Experts of a small language model: 13 layers.
Below are experts of layer 6 (counted from 0) of a mixture-of-experts language model. Rows are named router (the router's row for the expert), gate (a neuron's input weights, with its number), up (a neuron's input weights, with its number), down (a neuron's output weights, with its number) and show model dimensions 0-191. Each number is 128 + 32 x the weight over its row's rms, rounded and kept within 0 to 255. Numbers have three digits each.
After each expert's rows: a language model's description of what the expert responds to; "raises" lists some tokens whose logits its average output raises strongly, later layers aside. This comes from a sample of Wikipedia text that the model never trained on.

# expert 52
router:097115127125057129112104145129094148078071128177113160100103103093101152137099128045150148158149195121036208093073173115183144134071122168131142085147066100156132136094109167086132159162154155157130115119120148116152137141189108103173177072161083192157124103118133160115167104091202134147135081135109167122061161107156104149148172132115116130137103137096136077167193103105095153186109127142134122156095154126153149116161088155116148135130147145129112115144091131108151105129139154121090130126183133174045136088150143152076145125173165115184111095112167147148123128164161117178
gate1:142099120116094134184141158168111165137085077141160132148154131127155147129104122140148182208113089098089128135110126116168175129125160130191154174149127197091091159007134173185120122153120132110129123128102140086075137105125191105135123126123101135131093098089133165102140043163135067156101046169113065095121132113107097153071136146076190137139102128079147170164135161163124149084123164093145117156149167127149142128167148168097120120087131137116172141174107069138098084093150107127124069100141195161167109097143129192164121105137123142153127176123101173116117089103128131128
up1:159085119081142146147110109094141095104126101114103182102180123121147170105099196148155140049137089085120141057169136151114137177120143126145172103199113139168027085099095135199108106122116146125173132157105128077130119073167103143151144137156177082158082103143178116169141131137098127145126094147156088154127133117167129132053135151147181108142126123147137170155164124200102144129152105125121177186094104153111138130097095122173153114118133080143189102132198166115145085153138131109122080129078148157101087142089087131152080066081073175130106129156172123089122149099155100126
down1:161168139135156125121145119095108124087103041157079127089148149211129185163158132099138079142081129125143109175143108179134172118198180163154181141126167106176131156102203120136114152226132084148123102143145139125148123142135046084115070092131141095130109113126121180139099095146130090183065201129118148144129072103097131123119142144123119127093124123127129149111140130144091120110134070154168133150119127121099085141103083180130194149134116130072145143072146100114129160116084073088133125152122135095137059094109158154115197160093122149128165146100074101200107102097133140137
Verbs, modals and function words in narrative or plot prose, e.g. would, doesn't, went, invites him to rest.
raises: "them ", "those ", "the ", "their ", "its ", "all "

# expert 35
router:128103084137144093114152178077130136112109148116104150126108156125099064164132087169116109110122097130133100149180138143119126146169166142104126130123132122128110140121163132186041127134077129116116117078159088144139167089057108147064106145086089135144157105140162061112169142175137147112155127107171126116119127087093160115074125119103146106181118092145160115132110126177151187138137130179096116088186116159116139114162141135115119121070106047106138071078147091106127073162132119136121081232110128126167071121084169109124113102149126133172153112126068076149066082048150045135
gate1:122078138137157152105147146132177052138119180049141110129119128164085110206086083153130128128074127089167131122178102152127157117095151101120154104128064168133143077126163094103123149158147192168082139139086155146117121128119093179113131091100154100134075072091142144169128103137104085169135192192153124139110095131107156079084149116169167164195142070108081130160110163128107155090154101113094139140146130130126178183122069184101100147174134104097067131161148101142127131111156153134099098125103101159095177134067181137143119101095123138128119097143062170148161119155186113071
up1:109123186168074104136067175082127125166103130110144156095139129164107129118086089155133119156183166068119133159111062104170195129157127150126116081116188115117111140097136100148097117086144125122095139047153154121122167173115117098172104154138135160138149046117105117198073158127159096175084109138146105115123103140122188141102125132192113170110104137114166122105138087101055199098196100170115149109171106057128134151181133167160127137098074151089151143175098157151153078138112109115115172125139098135095128156132112056111087122161097164128165094143115100138177176095120091110
down1:178112173090162100142164155163076172142145147141110082216144159167108115100165093160199135116110124151113104146126147116132087147108158153148178149121110107017145105132095094126123081192152099095154150111111156099124133111140170077173151109085134092096147147147116103170078081096098182157156140084097152126111104130127077184201135129123115158094123121163151120102147174135094118100107098098153129128085072143226133124172047138106186114150103088167098112129139192074145130095096111054101128102132115144119154133085142103128064126147113141132113132110131114082128105133152106104
Wiki heading markers ==, ===, closing parentheses, semicolons and periods ending sentences or headings, such as ==See also==, ==Career==.
raises: "\n\n", "\n", ",", ", ", "\n  ", "\n "

# expert 10
router:090157117087100065167085106145076199106150127106116116146086120131140101133151102153111144094147186061124093135135116110102129120099113138141129124123122153137117176194134108141165099078188125079091156146116150103141198133230108134118172180131199098105119098150165085146151065126126129175099129169100113111173154139146134111168114126070131110199121129057123123145117059168094142080144147161136148158062140160180102144120078164114128132086151156082150108137143139187160109126101141137141181128129106100177148118105114132148157181131209142068136173133152151159164089162096118153
gate1:127113129159116124129144130081171110103098148167152114140150068150125220129105108185160154068087079124174147068135144105131051130154128070088163091039176160089123135150143046130109091137105077141130095171134140124105147116105084119147120130202145167127176102131141146124177118145156150176174180116131096095102115109174098088078148077110094147102153086153101100150139133111161117141081170130120155099155178150114105106153118089115131142169084110121103103154159123094131153214144118105155193159120130191122135089134079153126123117150084128128152147119123121039108160124161095159
up1:107130156057122136152165134162103125059127134140137126133124077166138179178161122139173132091137130134141098137070092117139123123111163120129139159137090094122092122060102144130144135145073085182078128129127136119064153080149087151078161065132117121128132096134112162130165103067120112116170062108113142102128164119061132104088152133113097063106110149105148067108132171165156146071147152095107144136125213138157063139171136119130177098104166182124133063147116129131155134065147160151065080150120133161145120081163044092084068140153093149140113060136134114093176140092127115102
down1:112107188099177121116165146142122104153109178066108170113119115151093154127132077080126131099115176114131092121149108138115080112193169097140059148169124128147079139145114159171099127130207126168083115164098061113123150194162102120175120138153088138147120139099126087069143091190085163188085120092132154139155179143156152099185099068136153141174138115124114084127197119119105137123125115136126104078123152144166094157093091125159127163200112097148142165127216121147075113149125078118158182083142154096152077083102128147110147144140114120095085135208125119153133162161095132134
First piece of a word split into several tokens, often capitalized names or nouns after "the" or "a", e.g. Al, Gr, clim(ax), br(illiant).
raises: "ans ", "as", "ans"

# expert 38
router:091204198091180156156088159111152115174122145130108127145091125111159138118122121099104141160144051140107205140164064181139198096157115102117066116092166107082111108124093134117035137124094133049127129087137107117110123126115078108154123117143177082157169085101187086150159105126146139107149128103056127124135078177079138133104122092085126104144148170124131127119129134101158134113150118124164092153175178112079109153093152162156071149178126119140135130126099175130123085103179168094145113096158158096159119099116181100118145108137118169122094131104126069200158120131144078182
gate0:179171125110144194157120079128127144140106101103140119115164098090129127183212133170178182178162146149153188171067140166113139141138136088054077159134164139157161105094117138207121130059140138145178162150126160117145126123113107142145127087152105137101141133156146145134108144112135137170118052150056159182125128089144121131090170105118135136109126049177145164096190126112114105116181148156062118180129145137122087102118120126153080076102103155198163149114136138145092131144145095094146083138168168177175160094147115118098166132143136115170109037133150110129101135077114130126
up0:087086159146144096097177118119139147124134131126107116156183098080134079179119073203090133093137156126090136106144129128143158100100140102063093097105098162096061147130110112127151084218120122165115153068162123148137168167121164152087143110142118069080121090073178143145138093063128147133100101129138158197152149101108143151159114091113126128151106147105117202150188103150113148139147066145133096110105108140151107081192173150080159157056147089092068095105145128102152101144132119146159122152136142098123147126110089186204149077092092104124165097114138164126119063126142089095
down0:123062124151109075097142115180155167077133084111112095111139106126188179116099114150114074102102110163163123128141157111165115121069156150085151158106117164085108173094185171149094154116096203141092084149083116131108121130076134109119116087110068172094157105155154151123159192151110094105102133094132180133116093098085096126089130108153101101202141110111102128118151156162099158166174196074126153083175093138133132118115185109125097131175080082077150085146138158135094123178121101203114147159160151153136066197156167134149102174128074149129125099101138121092095121114139150168
Blank lines before headings, heading markers ==, determiners like the, their, many, and semicolons in legend-style lists.
raises: "==", "The ", "\""

# expert 58
router:121091139095163154189071160110137130074080131121139153161094114141197137107122079105106099145123163137170159167170120131127089091160180188147170130136096118137080169107146089102153107113149241168183109096116164069154173100187154177152168169142101088122134119140132150117116126126122099134151145129119091139097140112131141100169123108158135145061117165158135107105113093106104084101120165211135069108092111131165141132136091106122159106146131176108091117124123166147110135124136140090119105108102174135119181105088142216125099151154130212148129060155163154145174207096141164144
gate1:092097104092137123080125135153194157175148154142180120065116145196114144077128123079107124103135095135102132161135165134088170117135068127157182164070108131125134157143156193130095109067157141143058098077109141087081119117145180062162146132161116117142128097143181130103152141083123152196101104138152101131154097164127099117124136109118125189130180082110094164103167113161128150159142077175069144165157131157175091094180109180166151097129142151131134137148059114162075140183091129081082133116146147121134147162159141055174125170150118086150136103159085129148065104130130146160
up1:183149122171126195159082168130137130116146117147168136123146095147155097100151118136083135176161114098131139094115071157137117121099153124115162138123144086137103103113111134095114094125122094127104141145112079114195124160079103118154133069120083123094104095116120185161128091130172060157149087144126119111123153144071084115085070171132174146075124188131098176068187115152116147168157105175109099110120108169149069081117190129119097155095057122127041152160115175188083123108122124163086128092169073142125133171132154104126083156141152061174143139148072157159117072154113071134
down1:080125196089119143090167082144088147221117126135090097087100124159088147077136103076090112191151165158159116191101148133135135110219124096085130151143111061139189074137152107107095134153190159127103112093139139101119114092119112216132133150082129098140074103148107129108105103129117133103098067132097154147146069128139170135154167168116111082178195150116140095113104150085115141155055106108160141082112083156089068153159133161073144153120133192160097119132119119144122160138139145131121153142144137088165100125066138115088113144107185120105101131133138083146132182102117101151
Inner word pieces after a prefix or first syllable, often before -ed/-ing/-tion, e.g. Con-qu-est, inc-ep-tion, catastro-ph-ic.
raises: "ed ", "ity ", "on"

# expert 59
router:129138129203066167085113109104150200100107166109112164141103143122086053176171128152133137119110155135158130133114164129154148123119097105103106071152098099130112145129160117106167157159132046086144161149129125128128121111108112147085146147129104148152137100176137167123166108131132128095196140149200156127076150122157076098129100199081206079125102101117146106126108128151134100131105140130126146121116092153094110083091144125059112121090144090111155102215147060096198165135155109143138182152107111185151106153193064198107124091154117094171111076104096115138062134140133115152
gate2:049098078140159156116192164081144145119099154208165144134123154150099162159130133154138156138121106146164156120125161124108156205119135165133122123166121084135184073134112149151103131092103118146164087105195072142131135154153168161132096038183112093133105073137117119082105152110137135118125110103098120160146145106154105155160135079125183187151082115117089045178158173117094100154066098133135134123163171120120085130129157121109096069162101157123070114080119152122120169119109085097093175157135169146172067066122133098114182093110108114116101147103117112071123169104099132087
up2:116130114083123109083193082102126128107092133153179144181136142164149111121132116115080192163098117110117150137117185146113151148132184109134106132189099119154159139120137185044100189088127119122163069114089066140065089158109152194079136137142127151120087155128066063144145123142138118119154181128134163084182165173122164121147142118088137191136140161092132122108114110151147062089133109125152095136095170093049143100169171129136120193136125129077156139104169196153126147090133082182161118097131099114176160175130128137120162136091128116152119140085132101166133192147145189132
down2:104091147163101115163111131105101131120129147138142155138143122114061137076124119122136144140168136119172159067171103153153132136127103082111118093218122166189139103115139162072114124130130105136130138188161191080158152128111097141100098132125093162114168176156185108121048074124079102132140094090113145133126136096163116121063089140181164080131115095176126094169122121115084172118130133172133162072158207135197136160069111155092121093179118101157110187173103052133083158145124120161109202106113153116182120111137143097125147119107094097135117175148077112137090116111124105053
Last pieces of names and words before a comma or period, such as Cor-be-t, LaMar-che, Spin-osa, Escuint-la, neighborhood-s.
raises: ";", ":", ".", ","

# expert 22
router:132120123171129108154064127186156088069072082136130099106138104094083116102121079087084131127122149104149109183101120056132107132091097128149085098139132124206082133128102106162112122089164124126113165105137115115098177124178148151117159135125112154158183108156147160118089170092113121101140101087085109146116171101150141111151074187149081171113131094110094138135138062051132164116104097134067155139160199156159157137130121132138101131132096106123105118119120102136144130124174139111187145103124187105131154164206117168161158207159183153111144207169155132091152144162053085159
gate1:123141084115102147073093085092161103070184108172150128140133153108069059162116134101135170148146131109116147134130189066122140120152161210120122123146107099173148123120112172146165165115126140129084147205095098137157082125130138097122182133152151097096159102171174110115137127074171142130099105147186174154201184180144125116156092072123165095154154130108099102127125147164145077168125141128116176160108103167104129107199101123159097090138109148127125089112097123072200172110143124179145134134135138143126123096178096073080132104141161131141128144207124194144071115109111067108
up1:136149156141190114141153145126135106077067060162117143081161137140087095089110134065098242170113163130101113082129153142159165138148120172158115134156117110147139164150155107112136133128177101186190139103117121168171096096151097193108172168125144098117119102095133111077097126130145095096096100131182076178114145121145162127130113098107156178093180131053197137134133135148157056126128115138182092144111112136110124158112151126174050097188122131120135050141124120069055165107135090167167107116133143168118121128114125163117136146171132148202084101118130140108118159120135149117
down1:156125110105102081122117152132107100157125166112140104164167110123202101162122117115189082205093164082104130102222147108177114147068097142157148112099076109143163089117107195098137140036143100118131182158137131107139111139126167147117122126123080131094147133148114104156148135157147076102145169127117112085180169111136119133101083101123123148139127182127120129077074132104157114099157191089117094128205146107175144100076117206150121184126126180146162150166163189160112148140108113127140137169092132154138147076125084158104077139080151065168129138103105068113095161158105135096
Opening pieces of words in scientific or technical prose and lists, especially "rec" in receptor or recursively, plus Dec, Sch, brackets and ±.
raises: "upon ", "ased ", "aged "

# expert 46
router:151056154116065141157120168153092114083090118155107139105076168172169154124072147146161120145077090134106184095086121108083146106087165141150127154112131168128086123125090144112159128128102082096151093086155134064055054091125109070153118173125143127116119095170161155148172113163167112093177143120149171088126192127140138106091143099136082114161207131113111161083171152171099148195151125107143151170121130195112082108120096119131156091081121122121154124130161119134136144148087128150116077104130135168132109137215096090141186127082063098132155149139135140150075124171127179153
gate3:152131159128155130158097127107143142140152231115111105118078140145116190115106126122137111141113163179135104154052162158061132135117114103149158114112130092139102122112080127098112086198120119106117151083143150136122077126104152098099079169105070121154128075206178099122115155129083117122171116129167072089144155165108121115093153140155105123153132134175109117144096158131103028170103109113111139149130109064109110146091131116160175085073169160064146128099164080078128079167162115085069175095084140125078126107182131087136139088093188121101156099101119095150190145142092120147
up3:095122131127061161138121166132148160147176100163115090136190133150080151134147088130084142167130068164114086110176125076154124075168151104112116150137149205139098133190110120177130115142124169131165135100097133143113159186106169105156103121126136104151116130103098186145142209125216113159098167114111150064084126143148149113109080139100110078069172135148107183095164143089198158189100138121151123170114129145129109101073130126167156166106114144112135138070061123146123194085122165127138135158087125169155112150139113150117159121114138132159166167129107170107166132119228105088
down3:201151124117109196045133105152165093109187075192080135089144184129160080182166095211115139101148145092195109143134137139170104109130129134148178071088124079129176104149161159114136145091160140130174136147146177135132096138141125163105181088130130103171127082134119108142125186090105131077112193117072115157148152189113130159174165147164130141098098149084139177125154173192087139106132139095172156159135123136094165145149127110079149173100101141202104145112121117149091148138148146133146076149140139170121151123179158102121195096135177139129148122115153082135136091143105106126
Opening quotation marks starting titles in lists or tables, and sentence-final periods before a new sentence, e.g. "Keep Your Head.
raises: "This ", "The ", "In ", "These ", "It ", "At "

# expert 28
router:124086155159123077120133083142163144122192096199068152155111094071134179121118133156151132171073139153114127075142156153122154104110098140131070133135148121107129164200099109043166155127161121151082116115102159153119174111146153099131203092129120121144120146136100082141150084100135102147166115126092155116181138097132089165176092166108124219142131141052154140186199116151101095126084165139104185141097169174182113119120049108107178118163173162127117110136155143147172144163122169117119161143123083127149142095111155117095187161127141148077106133100156129149120112160069151163
gate1:121172081162137094099193115152088172079121071191153151168147099092126160135120143062085227110126091170160131146184120119108158109100165143086115153143133155125158147101072143108133172136113096174159149129149125148122083105152109157160096094085156144101138129068127145134145129135178138111189082169115091089184155129153107107083125191134139113132208142140123148139124124166148167127138115173116192159138123105130134104133130130139118111114133121144154126157175201161075096073159148145132168139075171139087209089146091146127168156157104144128091100130086116074141137173127095047
up1:058153119136173145098116102158155111113167118083115177155140128115152123127170091140167080144144161137165140138146119139147132109064156160135161142063149171081172219164155155106173142162110178143122118160164187128099098095094097127143134156136123156104125138087136170144065075105080129118120098116148149143111118162103091104165117163087140158126092170133170176180128121110107059140160117143113179132142061164151182087123085090115126112147189129080065131155153145068158124103145116139101142105173133101097156121084124125040091132134187170109087148079152157113083107111115170058
down1:130121095129111111120180061129135099076136114115135145134182143127146063161094161040162086152133155113092169079176115170051127081151127146137141151128095088119115097084181150171176191148147088136128172106149182088120108152173064157154092176095099164085172182112162123101140103146125103130159121112135112136107128066120148101129143169183067152085152098084189121148152170068144121121142103130149146076145144151128161138138108149162116125151098102133168142106076139110092138144055095118115130125133185117126140121206134124125101149105155134178087089114081106162157119177167113066
First pieces of capitalized words inside song, album or episode titles and names, e.g. Th(is), Par, Dr, Mar, Go.
raises: "=", "ott", "orn"

# expert 37
router:131110150122131193143104091146082101144105128125158058090201185139151150163099137112163180185164128116119111155079129149135106148100057115171148078118218165129116148129110114132031132089202101120163135132150154137159125141156110186156119162098122175145135113068163116178141136154103131137059111073106062105131143183141121035141126098157136158117160190173104107134159107120099155102143120125094126122161128122094140138154090137151095161198086147108116081115114099115097140152122108067144109103166141160133147086120119060109145131154147147139164174067115156118124127157131111177
gate1:165127101112115165138142127133065151167160076086186126166131163177058114139164154141211130131156120120115112159078123106181115128143110104143118106173153087111144122145144136130107117083136050081130159126114148101151176152120088113125158122155148102086171127098125117123112143142148102151189082164140099113072134170110067182127162099173165085173094178142189102141132159119113197097118092145092108143072113131092073116128136133125150141182116109108118154078097150128076097149103095096063092092155118177096107157103070169177156129091182117093078148116123114172118136105172107048
up1:164149083060158131123039130168153121144142092161049127113135149080171153090093100131101096166120106101111156142121103222130146128153101086088090145117136144147103141133137185079153095093121100083135143171109131130092080150119122161093041107092118111126130076147157172115175125138079123131083065144131071156187049085123142118156165148144090118131143180120113085127134121163159179098117085157105148150099124121153181151172156136114152094156100128138076137099069152143079101121182147112145069115135132108062123115134138121114135131135058155161103091141105129175101106145176090156
down1:114156121190083115139109088066143125189150159186106122132112123116168166098120107137093097159114156124106144143113187090180144130176135141135086123137081179113118106122086087063169145116114135046164101156148136146105129115180118089087130131106108133121120160123166117108142112093074150178083088064102114132187132160125137108141170144133121127171074093164143114171194095196108176187173124056103138164111114101104142148162146149136178102181138114172140122146119140163137071105165125101153138109122136083230098098106099107156152125144112161144097089113140135157198166160098133184
Determiners and quantity words, plus pipes and numbers in census and statistics tables, such as a, two, several, each, per capita.
raises: "ious ", "woman ", "io "

# expert 21
router:033122120109123151172068139123143137087139156128138112084098088098148107134139071133131134147158144148160166096110145130111156190041103112095095046132107064098136182129122113143158107161135064151096197118108109138159166156225160098142076177121186131146181069179120149181110128102130121091115094108118135106095182099163142155147086115111111156121088139121124124107100149130126141033095126117090132177105135122108131105105159160123082125119078096095105060100065140115134054101149128132089159151152120125123164068157079147129140141172126108135126089091145149145132130106140161131
gate1:144098127116099120096069134129125089141152148105116124137141132155078151141157182131109135089155107112100089119103128147124108101190111079152128113099188145086133113101154038074117165117086071145160105151163143144143169076084122037179109143126122096145150116187092125144151122157133123143123140094052083129144128149128149077102120154064046119126132101125129152146113088147118192175149132094125136109139125152153124135135138089117171001118126120072138156094094167107147046159174140176209120130180135162169129192130144176147132117092086112136123126145125112148106173118143114140
up1:136175105146163138135131110164133103172151177153128162159122110134095125177139161114172139169119088164081099154078105161108135083169119160165178078147175142121153122109155134105130135131115158176206109146242176163134140136091097161188122063102065099177164158113143123097061141117160162112198151179134072129157100097158127079111074123113142127119128115171176121134099066087156104162165062134119188162136154123085171125117085088152099100134175147146162142151122106151161109156144133175154156138085155138100094137100171180129118150098142128133152145115116092106119133168105085074
down1:127178188092060152155169187153109087137148114130135140079142094159085126135112106175103134154115131098114109154150167146182163101172109081154146112099124111108108170099106133070141123142170104054123171134127097072090070157116102198131178094151139160119152096109102079115184112151170136193132153100136139139147104114119156144128141174143164084123066168202094082174169064166138126120094150151194135139124157130099188104093147134164113117180138169113110101188175115115106114118135171173144111135158138149120120061147149138190090173088157146076100144121169160112121108143086095141
Short word-initial pieces and sentence adverbs in running prose after a period, comma or verb, e.g. In-stead, also, However, per-mit.
raises: ":", "\n", "ities"

# expert 30
router:128088152097172160123157130142093103101104090111102090124162121098093139120115144120164082091126159159129136194198129124141159191128149139064137100134020145123156140094131154107161166108066114148136193153128118144099097121170164094185041121173147122142093172161091155114089159120104158159139094114099117110077140155138110173150115091131137073116072137113189093099185122101108093130100140145158128177096107140096106190167107143107143133107154179172171121148166097142145072113110072153136066137125167073089132165079142098131146096133128200119138123164131176101140096152156176119
gate1:108089092165154112111154073135216189160109100178091110157057194114142109156179148126179148106143108121071172106100164130109113147066155168132096171075178140179076140112140174132108105116101145075128084138178110155130147112094131200105209136090099122116078157136124119145139155118132071131172133093184154159178112102099146107109171049187140071131120093086089112188131139102145146177146111054142113105124124121124100149149162112146147082136116120129149172154127132133113124097124136172111152132043157116126133103103150117107190095091116132106134144102098095126132090149107155123
up1:156097148142144106086090057192166165130133078190099144135143169127119093197196088134187114135143106070155140112124086156129061136120173115129142135137209140127067170115146135141125134115102142096127103147144089151142174140097119163095108139075115122145131147137130155125162141128126140148188130129134128114223143112131114101161153040225157098135144167144091094154160100116146151174155151070119086141149116100130140120140099108139085114142092117117131146119095138089114128099120080170075171127109097057103110080148180169152201161148075164101149102098138132135124121122047127122
down1:166088146143186147111107073144113109105090104120173125175185134097173141128145166155158101121107092094116098127096111154110130184140158166148190079172128140074144155075115126139162187099106147075142120129133137154116082110173132162159164139142150111130139154149177128159137088119156121035089104120126119132174143169158170150152116132130112082118106130072155125162192100140113059174118094049111059161162186106161125161163152112106133156111094145151134087133183101094161169131110093168136120127148117143148189167193097130111088058181065164086090121093167109117124155150129129098
Main verbs and participles after a subject or auxiliary in biographical and historical prose, such as published, studied, named, appeared.
raises: "into ", "every ", "to ", "and "

# expert 24
router:220108099139138166107131158133133090180119176054129151110142169157131145141159116093108057121121136136105132174115111106155117098155114178129106141139142137139114128096130092176110130104108106121132136163160149104101144099152167140114161119122131127107154156143150124135127147083127166086098086102223111183090180118088144103091103098113167082101171145152069091164157053121141159211187091147186140141098150172121094135134116145134067132119143162106088127114166070127103188086146144184160179121126095085083095167127151132107109137139103117039094119091098124116161185168115051117
gate0:099140131110070103128092169106155141124123112173128089123154112108081111169128115140194116110131184099092110039152108118135099171076139148173164163115085130121162096139127120098111109177106130145104122124079152182137150151077107130052122168135121103131152136136123140122166092143148159212053129171119118102110085150104131115174113108183045168154078100136157092159126140111172141103113163122098157117108112083126195122168128138147144124166124160108072129137133158125112135052154142071105131069103066096192132066104133165157168100129131118114157128136063181188103108073150164109
up0:137140168119159135135199127139138126147152199159075143105095126143140165132184160127128061113175066143170084150081077102159166090118026133107148168184103145094091115137093126112216129102182132151131135162131136093165156131101104151147144074127095134097163092133116069152110124111085138123145109114150118138135139074159154170077109094084186103152161180090140182097128150132102143163176094122183148143106133175100088104147120120138175130092090053101158168133085122162163129128139173123147102141139185116076147097123187140078116124157119157156160128115173144107156134187151099118
down0:125133131123101156154143121163120165125184100157073111089111178116170157176176127158103129143096180181128133132114146151115142163168115080159085147137100143085156092078101160111171173121093069097139142143151098160231177123164128116161147091168164149182168179115110135102147133138102107131140128147106081135154079128155079161117179110119111141098183148087142201157121140066098132137154128126177125137128116143162079093177148155110082054161110155138110123154131137143191124129119161184089109075126157178123191069112119159106152119159188164129149146124143163074127055175105150118
Periods inside abbreviations or ending sentences (i.e., Ph.D., p.m.), plus commas, dashes, pipes and number pieces in tables.
raises: "\n\n", "date", "Medal ", "\n"

# expert 29
router:120167189153163114115130081129104111180099155113126194129129114089060142151102141082156089154093122144112151138108082212103100129070070133195151127167140184109108128176090158167110140086195169126126111118190123110130092127138148157151062131117097153113140183083161087165084139137101119122145099168125110127159117158055125125058117144161086100125180141132152110178128153099151115129141096051153148105106143120121135163159153099124081161165110175158125157084116095132114141150060092140153139170134099121087112148159153085106155175068191111080098163181113117090111165158138142118
gate0:155076153127180050161131130157162077159112123073119149133139129128105154129122175066159087158144077135109076179146156125181124091119086149109186110121082168103135130148133167099076145124159143149118108171123148156133134040196134164114124049125148078133150133101127143116121161115155187101120052107149109108125139158096111128086146153163156178094127163078126147103080132097134156143149092089117137151147167124091154137107131080151080155155146140157111133116128130143083119126117049067185115118205129139175159119099161094149135120192122177122170146102111136177060160175162111164
up0:176151115119141132160126108129137112098102126158184076135131151130200108101096173187172123149108130178095150126124142174190141114099120105113122152128136113125079177127195170120138144043180169054126059128140169145129055096173123105136136127174107088127130134132091146156135143153156063122145131101140103093147120136119166041111150067167127119125151128058116166093176124119125155087106114129160135122140136084106103084118094113119152097145091183167122135150145167111118159105082090096138088042117170144193135157131160103107108061113213136141144117135080108176093116157156120107
down0:169123137131152104159150119087097112097106161135117058098052169086146158109097149097060129122103095105144109120065115121096126092069173169137157115131132118104106102113171119153147122087153181104124130147090156189153188056170132180112133133069110109090192163147213192141109106140162082140092079123094112104100132168108193120129100109134133115124095114132141142122148110119148166130110127099171112201055137128079191131088146113128137113132086175153139148125171153108176137100130124126138134069096122128101144069167132117120169156083092138133138196093077120144118178178173148099
Prepositions like at, for, to, on, often in game logs, chart peaks and tables, such as at Idaho, peaked at No. 70.
raises: "the ", "history", "IV"

# expert 32
router:128169185170161086058142155181180144134189129140119146177096075119087123113088141110147122126113149137142145058088124129182127147074155105131082132146127075129126130169138138130094121172090081162153128113149132081149203101109156179051170089139090127074123126160164127198132046108129121147149135134114130099153086164137114115131162143106103070146113139110078152202158112131146066091123096121093105116109160103099111171126097162096123146118193125131103124122136198065110091161100114150156156124105092158071072104162097123149138115070169096125098141172178089150140147092127115124
gate2:095115129148083137187159141164121102105081144139089202145120197197104125122146060092111143155150103085118085091117169143145081117154094202118087088096104078192072092094080152102065178126142145104164127134175138135111122060116128135113129063084154127134066152129147102115096120109109075160116092155113143129132166128124160164131089135131152160095116183132074083153138116139167182190158100156104078158160175165184099109131069088134119126150170135138127130169124111152113178112126120141068127130123138149096121105173132129067117164144124119146180160132134105084100093179109149083
up2:088128128140102094111158058172099138139141151130129182109123158142119121180172125068128153136123106029118093134196169110091106156177116150100140127101149099052155120143190114139159144123142109081134113100089123119114164163151085131123062139099139100100190104105063144143095158174148115086110115061120127156132107131126143122077132100162159088049152114102126129081109184147168195125112203139137131121148149075159111104180121090130117128105090149139102099167151097124184088102168123175126119150173160103112117114137132142054149129100123117110073130179095144053085101098083111145
down2:158113124099131140082176121101150144119119138125108114124138135091128164121104184076121156162166190081140145145136080092138102191121134133099137131106166133120080174065149188166132177111093086161117127154145121165139142097093146173155091122153133119097154149167136154170159156159208131090136157100064096092102078156115172129127138095103121131153160163168163163172060104111126182086077100079134094138111075129053169058145176157135057124075110073121134138125153086166151111129133068133113172156143151119133084097163089114155128139143093154068063138134117126179075152139142158134
Middle or final pieces completing a split word, such as W-ins, Swe-eth-earts, share-hold-er, plus header words like Born, Country.
raises: "est ", "work ", "? ", "work", "least "

# expert 18
router:126156128171153070074136162080116125157166080152160132140107130109130114113134141115093163179115119081157155121127142095160155079156120145117106136155175090124104084093127119202136154173166079140102122152144122130127153132164099099144154115137071168158124171118135189163154149121073122098160114138117107152097128138128157111199151142159200091108131170114138096121133085111131162124145174085102082135175103103111170186166111152098121127190118151086187164017106064157191118106088127162117120121048103123131102096173170153104154120099142126098173227167093112119108146152124152095
gate0:179124112144115091124111080076107116136155118124124208097188095131128133108089109133102102176105157171138076123205081161089135142148121104116173098069102160116142063210134126092127155062166200128109110090163127119098094091125096115086116132105113122154125189154121128106126201123145189167150139141088132149108148157112128175118070166103103159143198142155109129108110151140158078151130121130141137170068085072141136115118162114156073093150136103100050148181104102169130118107146126125153077123087072114106152091135099115119183132163120165171107090151089114133074146077122099101
up0:126150090112121057136147120114159140129172121099104188026209052128109164175123099140115137166112117167147115113144125173078130142142141068114125124109154157120130128158188119160117081129090132114148104154121104138107088145069105059091083176122105123097150178131128121151106176141102111136130156172057090141121090115158130130105088143132147170095172096194181126084132113106118145139173118173130119096126110092172128096126177122201091106171169134167142106146089137138127137145173146107102113124129076127113147128117149133123177170055144155152166153212098152179063135067145092123
down0:154123146155106095138133092106114149150067105129142186148086111115092163139082167128133126103125129114081122160095073144157134103136109166113104141137147118135132110178135074157101131195109143112139098154135094094071153115076129134153101161090120130138117124171154074170153158172132107091179112105084139116121192144174119087138146129101153075137101166145173183094155156150078108134084128131107167111146112112065101133130137189121188127121059145057120112116085183184185108122115175164151134183055079190148113159111151090109139050116087139152113127213090138163105075177114109111
Field colons and table pipes in infoboxes and tables, plus degree, minute and second marks in coordinates, e.g. FIPS code:, 48°38′.
raises: "\"", "early ", "the "